Below are experts of layer 8 (counted from 0) of a mixture-of-experts language model. Rows are named router (the router's row for the expert), down (a neuron's output weights, with its number) and show model dimensions 0-255. Each number is 200 + 40 x the weight over its row's rms, rounded and kept within 0 to 999.
After each expert's rows: a language model's description of what the expert responds to. This comes from a sample of Wikipedia text that the model never trained on.

# expert 0
router,309,212,209,258,193,189,214,209,259,220,194,207,237,189,194,175,224,191,263,236,130,134,225,162,224,237,153,236,171,208,205,202,174,220,177,223,169,201,196,204,124,241,126,198,128,187,257,131,155,166,157,207,193,195,218,184,182,240,221,195,172,266,130,193,175,182,196,208,222,221,209,257,236,166,252,70,169,190,189,239,250,205,177,201,185,229,186,207,195,164,227,218,203,260,172,213,224,252,172,204,204,256,200,221,176,295,111,231,194,211,203,260,224,180,226,173,229,202,219,139,256,252,216,184,221,107,122,136,141,246,191,172,139,240,228,128,254,175,210,235,232,201,214,222,248,237,273,185,230,189,175,203,282,141,169,197,271,217,228,211,210,141,146,208,137,133,217,263,269,159,236,144,167,193,276,188,264,185,179,225,166,152,145,136,215,166,170,244,172,177,232,165,269,193,155,148,183,201,161,178,162,104,170,220,199,200,165,134,239,170,220,224,253,178,222,171,263,222,174,143,234,281,178,211,223,239,266,196,211,204,210,222,240,181,162,199,188,218,127,251,222,173,252,126,156,186,219,251,229,177,165,161,147,190,145,173
down1,153,253,235,174,225,194,276,227,153,132,225,187,203,165,226,176,190,178,201,203,196,152,207,212,151,218,207,204,227,238,213,207,129,190,235,192,316,269,154,207,210,231,160,131,225,190,221,219,231,205,231,183,250,206,283,196,212,243,209,228,225,243,125,188,206,227,165,225,164,197,198,182,236,199,198,234,157,228,139,181,183,145,176,288,182,219,180,241,193,181,230,198,164,239,230,138,161,154,242,203,178,224,217,182,178,136,201,219,109,250,235,200,196,218,186,150,211,270,286,133,247,157,173,276,249,242,141,188,243,175,228,185,223,249,235,238,216,131,157,199,111,180,199,208,285,202,165,256,272,196,181,205,281,218,271,189,170,228,128,240,237,267,272,183,190,164,178,189,158,161,206,174,206,187,223,203,179,270,210,198,106,173,233,192,162,146,130,195,206,202,168,122,229,236,224,201,173,195,266,203,224,183,238,188,186,171,233,260,208,253,201,237,89,198,207,125,202,211,159,269,235,172,205,223,154,299,193,161,238,177,201,195,165,227,148,227,176,171,183,154,250,199,199,243,207,337,259,229,246,184,175,256,197,172,186,187
Description: First pieces of foreign proper names after the or of, plus non-Latin scripts, LaTeX backslashes and braces, such as Ba(isakh), Kan(nada), Devanagari bytes.

# expert 9
router,209,234,200,233,181,180,280,263,195,229,193,159,198,161,263,214,188,208,172,206,153,304,193,240,236,227,235,215,208,247,208,199,172,213,220,164,221,219,200,271,218,203,248,212,221,200,237,170,191,227,200,191,234,237,182,154,202,159,234,109,190,228,194,217,213,182,273,247,184,231,196,187,156,245,147,202,156,203,161,275,248,214,242,221,175,183,207,171,140,200,295,217,155,202,182,144,162,206,191,201,159,257,171,177,222,211,126,177,147,178,219,194,186,201,146,169,161,232,235,241,219,170,221,227,109,216,219,163,160,176,197,248,290,274,260,145,176,278,223,255,166,179,193,145,166,182,183,225,177,197,151,161,183,187,250,107,181,250,182,149,180,233,179,198,220,302,245,212,202,219,194,172,318,180,219,208,133,240,232,283,185,234,164,195,250,227,166,199,152,166,184,196,172,188,134,197,125,238,186,205,241,252,244,250,224,143,232,203,288,228,170,252,251,144,168,264,208,249,214,227,198,229,235,187,188,208,168,128,275,238,219,170,130,126,216,279,212,126,173,232,183,230,251,185,205,277,211,122,134,192,265,238,228,252,188,175
down1,197,259,202,260,212,259,206,203,198,115,131,226,219,259,215,155,163,198,151,193,242,247,266,186,143,195,195,194,203,174,225,219,194,190,207,195,191,167,146,173,160,255,239,277,161,209,138,249,201,134,239,237,169,224,200,212,269,176,149,191,211,236,159,233,238,217,256,240,172,150,240,217,246,187,212,216,136,231,290,201,178,227,215,220,206,168,208,245,206,187,118,188,253,252,178,285,206,186,256,231,214,218,174,227,127,241,255,188,297,98,220,231,135,189,168,121,207,173,245,190,280,155,184,194,265,241,251,165,242,205,159,181,155,138,268,179,246,297,219,167,219,213,196,157,215,157,241,213,275,187,224,96,223,227,253,167,265,123,161,146,166,184,203,284,256,187,200,216,138,219,194,218,247,187,160,142,159,211,182,246,205,257,145,228,121,219,204,200,156,167,188,171,188,202,161,236,237,171,229,192,174,222,178,190,167,189,206,203,235,200,185,172,223,221,184,207,220,143,139,222,221,215,254,212,242,194,222,242,145,243,166,201,194,230,207,206,215,193,213,274,159,185,134,199,167,254,141,166,252,128,207,153,201,135,148,141
Description: Field names at the start of infobox or list lines, such as Date, Location, Category, Running time, plus table pipe separators.

# expert 15
router,158,119,193,263,223,214,169,182,153,143,201,138,214,171,214,217,243,208,233,239,239,218,207,127,266,225,257,193,213,143,181,249,184,249,214,260,168,206,147,184,245,241,118,286,95,207,135,215,228,188,173,207,242,198,193,190,202,165,194,248,237,245,174,227,83,203,124,257,226,153,252,275,222,179,152,154,241,192,203,236,229,249,198,202,205,173,207,153,206,275,174,165,213,184,190,146,153,231,192,187,141,164,173,194,191,187,230,144,213,259,186,279,187,193,183,161,212,212,238,165,239,212,251,226,185,205,170,175,162,232,170,220,272,167,214,267,220,173,255,216,224,143,188,148,214,187,302,181,165,255,217,124,223,218,277,240,181,298,195,209,275,231,240,221,179,199,221,176,154,237,226,224,171,96,246,169,277,229,181,122,200,156,159,190,140,242,151,196,206,135,205,173,287,229,146,188,134,221,192,187,185,191,179,203,257,256,241,257,243,232,167,218,206,204,267,104,213,156,228,235,212,172,215,207,249,218,212,136,185,224,214,158,229,230,159,242,210,193,216,223,167,161,210,181,156,188,188,209,147,193,175,191,203,124,221,169
down1,174,236,159,175,226,241,202,210,187,258,203,182,196,131,157,175,244,149,210,250,239,84,191,201,244,153,116,190,141,177,187,213,126,277,172,192,204,184,149,207,214,194,235,184,211,223,136,189,251,225,188,165,192,151,237,196,260,209,132,193,263,135,218,186,174,115,255,244,165,85,210,192,225,168,187,214,211,174,252,183,241,231,203,138,254,182,222,226,220,208,251,216,216,260,203,204,216,178,225,181,204,213,196,181,195,241,289,150,231,231,149,223,181,170,168,291,173,206,164,193,195,183,201,121,155,198,185,227,226,200,229,242,250,216,224,196,216,196,213,153,239,177,197,127,182,232,195,162,163,170,228,101,196,172,238,210,209,256,180,238,143,229,223,281,175,243,167,139,151,243,234,237,255,299,177,222,229,210,212,228,145,243,171,260,184,220,186,160,258,159,181,235,163,216,127,214,176,216,232,68,253,200,223,185,239,191,199,244,177,173,151,190,193,251,161,147,156,236,212,239,255,123,90,176,193,242,228,207,140,206,216,210,166,165,196,197,186,189,192,181,235,257,130,229,229,164,162,222,150,140,214,178,176,166,225,96
Description: Determiners, list dashes and table pipes in entries on places, railways, buildings and districts, plus words such as Historic, railway, Creek, Avenue.

# expert 6
router,160,240,245,160,268,212,154,224,166,186,228,238,256,274,220,203,225,247,217,218,184,134,197,200,278,212,175,253,199,205,190,256,237,278,217,232,154,233,177,221,140,208,191,244,261,165,148,178,222,178,180,227,202,223,230,166,124,206,174,144,185,221,203,188,128,174,190,200,187,129,179,207,176,180,207,285,166,152,322,258,201,179,144,296,174,152,159,239,230,236,224,196,264,201,193,226,249,214,218,153,253,197,182,200,161,141,206,171,100,144,288,240,182,204,218,199,221,163,217,262,167,173,236,188,236,209,126,196,179,206,192,223,193,257,138,259,205,218,253,185,178,258,237,187,232,258,205,241,241,191,185,219,269,207,200,170,212,215,251,183,177,237,197,275,277,211,174,154,178,237,223,196,202,197,225,272,219,188,285,223,184,225,217,181,152,262,203,187,208,195,194,179,262,308,136,150,186,206,137,180,178,207,216,269,174,193,226,261,165,262,184,191,125,189,203,150,139,182,259,168,153,165,196,153,240,152,283,195,275,216,150,264,146,164,160,145,267,157,227,177,214,181,234,130,195,170,199,187,185,211,148,172,205,171,182,169
down1,261,168,232,234,144,142,207,222,234,196,237,236,192,227,188,157,223,175,137,162,306,142,145,191,215,201,184,209,234,143,280,217,239,267,156,206,271,198,158,195,193,203,161,142,202,239,248,163,203,107,222,187,239,184,182,165,190,223,157,187,167,259,150,178,259,184,225,234,238,225,251,195,197,201,171,99,192,307,180,200,179,149,131,185,223,172,202,225,205,220,192,165,199,147,231,221,139,178,214,190,244,212,250,134,265,221,238,267,290,156,130,196,189,254,247,168,192,219,309,225,176,192,226,169,154,108,221,225,108,183,207,244,175,244,224,177,264,189,225,222,261,172,168,213,216,184,163,161,300,235,221,229,229,208,187,186,242,130,221,159,194,85,208,136,270,139,138,143,206,130,222,141,203,139,171,180,217,170,213,226,196,162,240,155,264,224,224,249,128,293,164,219,189,179,235,199,237,205,224,173,218,212,180,200,268,152,120,211,156,256,180,226,179,113,178,192,191,217,182,144,210,167,150,202,233,199,208,189,197,192,188,212,167,156,208,203,230,196,193,194,177,170,184,231,193,221,198,215,194,157,197,188,215,250,186,196
Description: Punctuation and function words in album, chart and track tables, plus music-career prose, such as French Albums (, guitarist dashes, the, a, produced.

# expert 12
router,256,227,261,157,244,226,206,209,188,141,237,212,237,248,175,230,190,163,152,301,231,185,244,233,231,142,202,142,110,267,217,146,223,121,155,187,151,222,197,221,201,116,232,175,213,220,258,279,201,249,168,207,154,191,170,176,242,216,238,222,258,158,235,138,184,241,226,194,207,178,226,202,138,210,195,162,206,172,172,200,216,182,216,171,237,365,242,159,188,184,184,136,94,235,156,214,223,172,205,196,216,180,112,147,180,203,184,175,260,201,239,144,220,229,256,221,218,189,172,159,198,222,167,193,196,165,239,171,138,189,195,122,142,110,240,207,179,170,194,196,219,251,237,231,201,167,186,169,188,160,204,120,177,256,213,211,195,209,157,234,217,178,207,239,163,187,194,178,267,208,207,182,156,184,149,221,227,194,134,238,199,206,245,131,239,174,216,234,154,183,159,169,184,181,190,225,241,183,250,152,206,214,124,206,191,141,172,153,179,261,221,185,243,199,225,163,158,255,209,240,157,203,171,298,156,288,178,187,103,166,160,259,182,171,238,257,157,205,239,128,239,121,236,154,167,183,255,197,200,237,188,212,239,196,153,183
down0,132,235,242,197,236,154,278,181,93,180,209,77,156,203,142,167,186,163,210,157,160,178,216,169,178,197,168,185,191,199,135,234,218,184,205,247,237,161,165,285,216,164,168,193,166,226,203,210,299,257,247,199,195,210,260,131,199,208,205,236,182,219,151,194,182,242,215,193,214,178,187,195,223,190,63,135,208,221,194,274,209,231,175,199,205,268,209,250,192,240,144,204,180,206,195,226,169,235,209,220,138,172,161,225,222,157,233,184,174,176,205,184,194,204,165,189,185,231,314,170,188,215,224,207,208,173,279,226,163,171,226,198,176,236,210,165,179,251,102,232,209,162,146,230,158,222,171,257,212,159,200,185,192,149,161,202,214,163,176,184,196,172,225,111,164,185,185,216,190,225,157,194,214,196,244,215,180,169,227,213,192,201,228,305,226,223,187,252,207,254,198,225,202,242,253,217,249,155,213,167,199,191,195,221,193,221,180,131,164,179,258,210,190,140,180,170,249,199,212,53,209,226,196,204,255,200,209,114,227,162,201,190,191,190,168,257,306,157,221,214,287,161,229,228,235,76,187,164,217,231,158,243,228,263,115,145
Description: Word-final noun endings and plural nouns before punctuation or of, such as read-ings, expect-ations, entomb-ments, sections, activities, children.

# expert 14
router,202,172,124,177,196,167,197,130,217,239,157,125,148,191,201,128,139,176,165,222,205,125,222,192,229,198,219,177,177,259,252,218,124,231,153,239,192,219,221,222,221,222,267,204,248,249,235,179,138,207,164,145,200,233,238,200,233,217,251,213,214,81,203,183,134,253,227,261,232,199,225,236,179,166,189,207,174,215,244,220,208,147,137,167,249,205,149,279,218,180,212,188,257,180,168,180,203,216,246,225,139,117,237,262,188,182,179,227,285,252,194,213,229,239,150,178,274,226,155,170,189,256,136,233,197,242,167,195,197,206,181,155,160,226,111,245,274,161,171,240,218,143,266,203,183,146,242,186,169,151,202,236,202,147,218,203,134,186,191,154,203,193,201,142,175,209,212,160,153,169,196,239,148,248,263,140,200,144,260,176,207,256,151,162,233,124,235,200,153,222,166,182,202,211,246,209,198,181,109,219,218,208,201,138,208,146,242,186,144,185,180,161,261,210,218,206,150,208,248,157,143,250,239,293,212,152,172,231,153,158,167,227,181,228,182,203,187,257,266,263,112,207,179,175,255,184,198,184,152,180,177,240,140,126,172,193
down0,201,191,159,187,219,207,107,220,128,221,202,277,241,249,213,135,194,156,221,213,195,210,217,206,157,196,109,191,282,215,216,143,243,291,204,221,212,237,166,155,203,200,162,203,233,197,220,275,235,201,182,268,184,175,138,135,210,216,191,168,207,235,220,209,205,239,193,241,238,184,205,181,260,171,251,198,189,108,184,193,211,253,217,226,242,245,179,130,183,184,203,102,217,202,213,299,167,202,135,261,201,170,236,222,174,155,149,145,213,191,265,210,151,181,286,184,254,185,224,241,201,152,166,131,246,246,225,154,215,277,227,232,253,259,180,162,197,216,229,157,207,193,119,113,191,234,133,315,206,278,161,207,204,184,185,157,186,179,233,163,224,200,206,207,260,265,153,137,210,254,191,291,195,243,131,213,224,117,203,208,197,208,149,157,177,172,218,247,190,157,221,239,206,160,161,189,209,215,208,74,234,203,149,197,233,269,218,215,212,208,224,270,221,169,177,225,250,277,215,213,172,163,174,172,151,228,180,164,140,229,185,183,227,159,249,207,179,228,181,211,209,204,244,181,208,206,244,176,255,164,201,265,185,246,240,196
Description: Endings and pieces of Spanish, Portuguese, French and Slavic place and person names, such as Sierr-a, Burkin-a, Rio de, José, -ić.

# expert 11
router,232,191,192,155,241,220,229,210,210,148,259,231,205,212,171,158,139,201,215,276,246,139,263,241,265,276,204,199,186,230,156,198,227,255,223,242,172,204,173,191,125,172,193,208,159,104,180,137,209,159,221,241,179,256,184,213,235,159,171,199,222,239,185,220,175,200,170,180,275,235,205,247,261,161,239,177,239,147,202,176,188,228,145,179,197,326,184,277,221,163,219,280,139,242,252,116,162,207,213,189,179,286,151,191,216,178,180,187,213,241,208,211,210,196,236,279,197,241,220,166,227,230,224,168,171,210,106,197,193,241,238,227,206,199,115,195,175,235,225,208,226,200,206,201,278,145,251,231,261,263,249,289,268,193,230,159,159,240,231,139,164,206,204,201,149,141,214,196,191,162,253,191,196,231,194,210,187,204,216,155,212,130,177,69,267,212,133,214,177,226,280,210,209,195,143,164,170,220,233,169,174,119,236,235,194,159,210,188,193,234,247,201,209,141,220,234,225,207,226,267,238,285,195,246,141,217,157,186,144,178,189,199,185,229,203,155,263,181,155,257,217,242,178,163,263,201,247,209,207,189,130,185,231,160,235,182
down0,188,237,237,189,205,221,127,164,90,145,189,170,235,191,223,172,177,146,184,182,204,173,212,176,211,153,219,175,219,224,201,168,199,270,171,219,148,206,220,189,173,213,227,207,191,75,217,198,234,163,267,183,175,197,161,174,217,206,168,246,193,185,207,145,190,241,193,150,212,145,164,217,111,185,195,214,201,237,232,204,164,158,221,230,167,187,252,222,145,170,169,216,246,167,216,223,193,276,248,255,263,193,186,234,135,232,210,263,211,162,141,216,169,201,188,209,214,86,201,201,268,127,141,195,194,197,145,250,203,240,252,197,243,194,210,93,160,130,177,167,154,173,225,228,197,200,197,137,160,142,154,208,130,237,194,237,245,187,180,195,171,220,299,220,258,195,233,167,258,282,154,219,150,186,164,115,273,186,201,186,242,183,133,192,192,229,260,256,189,199,211,240,98,152,193,216,219,214,189,182,171,154,133,273,209,208,177,257,224,255,165,201,185,207,255,241,192,157,231,308,234,169,213,179,238,176,185,227,247,243,251,143,167,240,271,164,196,164,174,204,275,210,243,170,214,192,251,153,193,198,201,146,171,236,204,295
Description: Number tokens in sports statistics, tables, dates, measurements and coordinates, such as 215 lb, 186 yards, 32.17, 33°.

# expert 3
router,179,177,218,186,140,162,226,184,142,318,210,237,161,212,211,175,219,219,199,210,181,256,109,151,188,175,174,204,172,201,223,172,166,143,211,194,167,259,202,209,234,169,129,170,224,206,179,150,243,252,182,175,272,203,194,277,258,232,171,247,200,205,225,131,311,271,205,164,162,231,149,224,254,152,214,169,226,259,180,164,232,225,240,232,200,202,140,175,194,168,203,206,184,145,230,133,201,154,198,145,193,195,226,191,186,259,247,257,190,234,110,170,247,160,117,185,218,181,218,180,133,287,215,216,197,219,177,271,302,242,149,190,162,211,189,165,134,185,128,212,230,212,210,220,143,153,126,164,199,152,185,246,170,220,155,256,207,233,233,255,199,180,158,213,172,196,228,269,155,158,197,241,244,161,121,177,110,220,163,228,276,185,224,186,238,240,205,166,255,266,244,195,135,207,173,201,195,204,192,233,187,244,189,93,200,212,260,219,183,229,279,155,175,255,261,178,251,195,211,229,238,201,225,125,154,157,186,230,188,213,130,213,182,214,231,178,187,184,182,168,184,168,202,208,173,284,161,217,174,255,192,168,207,245,156,169
down1,184,222,151,217,124,213,187,205,242,271,237,175,220,116,213,197,231,239,296,198,157,222,162,240,167,221,177,226,148,202,177,178,177,153,221,171,165,259,191,200,248,224,163,196,202,214,205,183,159,229,176,185,223,221,207,137,217,248,176,270,184,216,213,189,241,253,162,252,168,230,145,197,176,205,268,172,233,145,173,208,158,268,229,220,227,130,203,213,169,275,189,184,209,170,242,263,201,186,171,183,186,131,91,178,225,184,162,154,121,221,195,196,192,262,176,305,168,334,186,237,172,205,144,216,251,272,220,207,213,271,150,213,232,170,220,166,194,129,300,233,223,242,128,180,256,148,209,225,210,157,214,164,171,212,192,238,149,143,227,215,275,194,168,228,188,191,194,213,200,171,165,173,208,185,195,259,190,149,155,190,190,214,244,164,94,154,185,193,184,208,150,184,151,108,175,260,127,147,196,233,151,188,293,208,186,283,156,225,163,156,199,190,187,228,200,143,202,189,220,167,235,140,169,216,185,208,187,204,178,174,137,269,179,214,244,192,292,250,245,215,184,143,276,207,216,212,179,254,227,174,153,203,209,187,174,171
Description: Middle pieces of split verbs and long words, before endings like -ed, -ing, -ion, such as acqu-itt-ed, incorp-ora-te, exp, compl.

# expert 8
router,172,243,223,249,136,203,210,189,254,210,262,276,144,145,179,122,290,207,151,171,213,215,199,155,241,238,133,199,192,157,310,178,172,228,193,182,232,163,194,229,163,213,195,242,223,228,215,209,155,210,203,238,173,208,167,238,214,102,235,173,226,197,203,219,292,206,144,128,186,134,183,199,202,188,169,235,227,199,160,192,210,154,188,152,224,239,151,188,217,148,212,161,219,266,216,116,228,259,190,237,113,164,249,137,150,212,260,213,194,165,198,179,230,177,182,180,177,247,186,251,189,283,184,198,181,128,284,217,203,255,230,186,176,240,251,219,226,177,179,238,231,180,170,197,133,221,171,234,204,156,191,298,190,213,210,179,175,178,181,210,251,155,196,159,216,164,199,246,245,213,168,145,147,286,177,244,201,181,198,142,198,241,235,132,205,155,140,264,212,205,138,127,225,217,252,203,183,181,186,212,177,202,288,253,161,239,165,252,199,184,125,160,225,182,175,257,147,232,93,170,208,254,247,256,225,148,189,228,287,239,200,175,118,177,214,199,152,263,232,229,188,190,136,222,198,210,246,158,199,253,209,226,150,212,215,205
down0,179,229,224,201,251,193,141,246,307,249,198,149,155,199,221,162,137,174,162,222,231,274,219,212,150,156,158,263,161,214,193,302,239,154,179,166,233,312,221,201,192,288,211,224,163,201,177,255,222,188,273,149,199,215,169,169,234,168,152,218,197,163,199,193,218,196,187,261,169,209,269,168,178,227,220,140,240,103,189,176,249,196,165,171,147,200,195,180,213,206,272,186,213,131,254,176,173,218,171,177,118,190,154,169,163,253,187,215,230,167,188,174,185,188,174,158,178,186,111,226,255,228,109,229,218,274,220,226,159,169,209,201,169,149,143,193,201,231,285,159,147,165,240,239,202,189,181,206,146,251,162,200,219,208,228,212,228,218,207,222,187,210,194,176,228,189,256,158,184,139,263,182,175,130,168,252,185,254,232,226,207,185,234,158,167,226,232,234,114,152,176,220,151,197,169,222,218,182,169,259,147,219,186,188,200,229,189,195,190,188,227,223,178,294,168,125,200,155,251,80,180,194,167,222,232,133,276,200,187,154,146,227,243,208,158,213,89,238,195,216,231,190,222,176,205,202,146,217,232,143,246,227,198,168,177,115
Description: Mid-word pieces in German, Polish and other European names, plus capital abbreviations, such as W(ür)ttemberg, W(ys)zyński, Z(w)yer, AEST, NY.

# expert 2
router,201,169,267,207,202,246,213,92,247,236,201,227,154,191,171,253,207,171,169,212,262,212,203,223,235,138,238,194,301,244,129,255,149,188,220,248,246,162,251,206,172,170,244,229,189,267,250,214,216,158,161,152,176,154,262,259,221,163,228,230,239,208,122,239,161,250,162,254,133,199,220,116,236,136,130,224,165,226,214,188,277,164,212,156,211,197,155,233,200,267,217,179,186,239,222,267,252,281,146,227,203,176,173,218,231,190,208,166,211,155,207,205,190,234,173,199,179,222,173,140,245,234,187,162,263,197,186,207,181,235,280,180,252,165,250,212,203,169,212,216,150,259,266,235,220,241,214,226,203,148,174,216,188,227,165,205,151,128,200,147,165,174,147,191,160,194,182,244,161,158,197,266,171,241,211,160,222,242,137,217,220,229,156,192,148,233,219,212,179,211,226,241,256,251,245,212,196,213,153,184,259,161,213,195,276,133,193,124,217,216,221,175,247,221,172,208,232,141,220,192,167,236,213,244,265,174,100,237,267,162,202,231,216,185,204,153,274,273,259,145,240,150,243,154,216,239,169,259,194,184,281,204,232,168,138,211
down19,217,191,227,147,190,238,198,190,310,226,173,188,278,255,147,203,224,126,217,266,189,302,168,157,197,182,179,226,146,215,237,213,199,201,226,172,218,190,149,107,179,217,206,197,166,176,216,199,197,193,130,224,193,161,212,253,232,235,152,249,165,196,263,156,250,208,193,202,126,223,179,176,190,213,245,293,220,162,132,212,200,178,140,217,190,185,193,228,139,216,259,211,251,262,192,198,205,171,191,158,243,241,238,139,189,205,245,192,157,278,183,181,242,144,211,218,222,248,244,157,238,362,167,242,181,187,195,236,257,183,222,217,155,220,228,257,210,194,231,203,175,142,248,160,255,139,179,225,261,148,143,148,234,226,195,243,189,200,202,193,183,161,177,175,174,211,193,217,151,163,251,246,209,206,202,127,189,198,209,203,166,184,251,183,212,226,181,147,172,176,226,190,179,231,265,172,128,187,144,170,222,204,213,227,205,304,214,205,126,174,226,138,211,225,201,178,187,212,207,16,192,207,168,204,194,203,167,218,237,227,113,210,197,185,205,181,236,240,177,241,208,190,224,220,194,299,193,161,219,154,260,116,197,167,166,158
Description: Short consonant-plus-i/o syllables inside long words, especially taxonomic and scientific terms, such as pemp-hi-goides, paleo-bi-ology, Slova-ki-a, Eu-di-cots.

# expert 4
router,228,170,171,213,201,158,203,199,265,177,219,227,216,262,141,76,190,228,203,232,182,148,172,170,220,247,289,156,176,179,185,246,201,179,152,227,204,205,193,206,207,162,122,175,195,208,165,147,188,201,226,245,175,197,166,269,215,289,201,254,274,213,207,177,164,183,164,195,176,212,146,223,284,173,223,184,293,161,184,244,158,127,203,203,210,233,202,210,158,170,230,235,124,246,195,175,222,124,201,191,230,213,159,227,197,176,166,191,232,180,222,242,224,138,175,174,133,213,203,172,187,290,158,189,188,232,120,237,149,235,189,191,144,207,191,161,208,181,188,209,201,242,91,134,194,172,282,152,270,246,277,213,186,217,157,178,269,165,191,182,236,168,167,179,225,197,189,161,165,161,299,155,218,218,169,148,294,204,192,144,222,178,227,195,182,219,174,231,141,215,244,156,187,205,157,154,194,244,189,149,145,147,207,285,238,239,165,112,175,214,191,184,208,140,178,200,185,173,136,148,244,252,193,243,158,188,164,246,254,167,157,237,212,260,143,233,256,180,136,288,228,260,235,204,183,194,247,247,228,188,169,201,163,162,179,149
down1,163,238,232,281,205,282,193,238,212,215,231,204,211,206,175,201,177,204,158,161,254,226,144,175,263,175,187,129,215,155,234,192,255,210,207,204,260,166,212,200,206,219,209,170,136,222,75,278,196,161,193,202,190,208,184,186,224,229,243,260,219,199,205,231,232,202,210,216,158,146,188,181,138,247,150,209,260,141,223,196,213,230,133,221,227,195,158,199,208,269,186,184,213,235,294,215,230,209,273,208,260,188,216,169,197,231,203,254,255,218,150,192,212,94,181,179,199,224,240,235,235,236,112,248,217,255,247,234,187,146,129,201,208,204,190,173,226,232,217,187,177,260,254,305,138,160,169,205,191,240,100,202,256,271,194,225,195,256,218,208,244,201,190,162,221,184,165,284,238,230,170,162,201,213,203,229,263,111,257,196,157,137,257,249,178,213,178,149,229,136,219,194,294,244,166,235,137,298,181,241,217,174,179,237,201,222,275,199,197,180,172,274,238,189,224,191,184,197,159,281,188,190,172,240,242,207,228,214,203,220,182,239,176,176,244,164,129,220,216,152,202,146,179,197,244,167,260,273,258,192,225,230,190,251,195,146
Description: Capital initials, name starts and punctuation in election tables, film credits and match scorers, such as Ahmed E(ffendi), K. P. A., Sir, apostrophes.

# expert 1
router,213,169,90,166,189,191,200,275,197,215,160,162,205,237,250,255,220,234,221,99,174,170,159,227,229,228,194,159,218,213,205,250,271,240,155,221,201,155,216,172,180,199,253,166,172,243,177,192,220,234,178,185,134,170,186,195,186,196,165,188,181,198,242,159,154,150,249,211,199,258,225,158,168,244,256,144,165,251,168,161,100,202,213,196,202,110,236,218,173,195,152,254,142,134,202,297,221,128,234,206,260,229,232,198,201,128,199,221,253,188,152,204,195,211,234,161,191,235,214,206,185,130,203,189,234,244,277,209,184,219,188,241,170,146,201,195,209,212,222,204,173,179,201,188,202,177,113,195,213,209,216,140,169,192,153,150,248,226,212,236,132,201,270,144,184,185,181,159,134,217,171,193,242,173,214,228,235,128,184,213,217,194,222,266,250,181,136,243,211,168,215,222,160,184,281,228,267,197,293,221,226,150,241,156,161,252,240,158,125,133,234,198,198,216,208,152,165,219,210,173,175,148,200,100,233,252,258,219,130,170,248,227,285,207,133,251,167,211,170,148,194,238,224,247,128,151,132,228,261,215,232,153,257,233,215,238
down0,235,195,205,188,164,133,156,196,211,161,150,185,220,202,297,221,203,192,138,153,214,214,232,251,164,124,219,184,160,191,201,229,243,162,228,227,182,224,204,170,184,163,180,203,192,113,224,181,130,260,225,322,210,237,219,162,155,285,161,182,197,160,217,159,142,191,207,271,177,227,118,173,190,179,230,234,181,124,199,198,124,267,206,230,209,148,139,201,198,165,155,202,137,199,159,158,131,206,189,158,178,271,181,160,236,215,242,150,222,223,109,195,173,179,169,125,167,258,188,173,192,236,241,146,218,178,222,214,158,193,277,278,195,226,195,217,176,230,170,177,172,213,184,156,163,211,183,222,214,199,201,193,173,222,282,106,245,220,224,176,176,214,233,203,227,242,258,199,213,294,244,160,258,201,207,181,170,200,250,219,126,185,235,210,212,168,273,215,196,226,213,203,169,244,226,171,231,246,208,227,222,228,121,117,247,130,191,183,177,236,170,182,203,280,137,184,268,150,200,233,213,225,269,237,156,257,180,205,189,223,200,217,172,230,193,204,202,199,226,254,282,215,236,171,268,229,98,210,241,205,248,183,155,304,150,212
Description: Prepositions starting a phrase before a noun or determiner, such as of, in, on, from, at, often after verbs or titles.

# expert 13
router,220,237,222,179,174,124,154,223,212,106,168,158,173,180,212,197,188,141,181,219,192,197,252,133,182,191,157,229,291,144,165,154,176,158,222,185,251,250,226,272,203,238,201,177,199,208,251,229,147,184,238,234,243,177,235,214,194,310,243,209,205,263,257,217,238,244,147,155,263,221,125,293,214,237,201,227,238,220,173,190,245,232,236,221,149,201,200,175,277,239,88,215,189,229,153,213,145,230,129,171,146,196,184,228,243,202,138,123,204,199,164,263,199,219,182,176,239,190,131,231,195,207,274,107,157,242,231,156,196,168,206,150,179,148,163,150,190,167,203,185,166,237,154,205,233,133,226,160,220,216,183,168,190,195,212,242,180,120,157,208,148,191,190,250,243,146,237,158,262,281,129,224,112,198,199,279,188,163,201,198,180,235,182,178,235,192,310,187,237,220,169,188,199,212,162,212,183,175,190,270,225,159,137,142,260,250,163,222,226,197,230,151,218,193,152,191,215,259,223,150,180,228,221,244,205,132,198,209,197,208,242,212,167,226,248,178,242,262,240,179,227,202,140,193,247,198,192,148,224,247,228,237,194,240,146,178
down0,151,192,183,155,121,170,193,152,189,227,142,170,158,183,142,229,212,158,166,186,236,216,260,139,252,125,185,213,190,205,202,207,173,242,187,195,196,149,215,247,217,214,151,275,183,195,180,175,208,199,217,218,211,166,255,220,181,232,210,132,286,148,207,225,201,204,191,156,101,200,139,214,179,241,226,166,176,200,215,181,156,216,217,127,187,244,248,192,261,217,219,177,191,173,192,152,112,167,266,147,177,185,264,213,128,237,210,113,187,201,231,197,210,176,235,165,245,198,131,218,269,204,209,241,150,225,167,210,205,169,190,170,241,149,169,208,201,210,150,199,244,256,228,216,285,286,158,137,232,231,216,256,278,189,198,211,241,186,211,118,188,211,244,236,228,204,163,154,226,265,205,177,183,273,202,182,148,162,223,184,211,174,204,187,176,252,219,156,184,237,288,191,225,205,197,199,180,153,220,206,218,208,128,185,189,181,156,251,196,185,121,156,215,165,219,169,158,240,232,175,182,165,136,249,123,153,243,193,127,148,192,219,303,233,223,183,221,143,261,217,190,323,157,229,233,114,121,265,193,184,141,228,167,178,207,117
Description: Short letter or suffix pieces inside or ending words, such as n in Extinct, l in aerial, -ional, -ic, -er.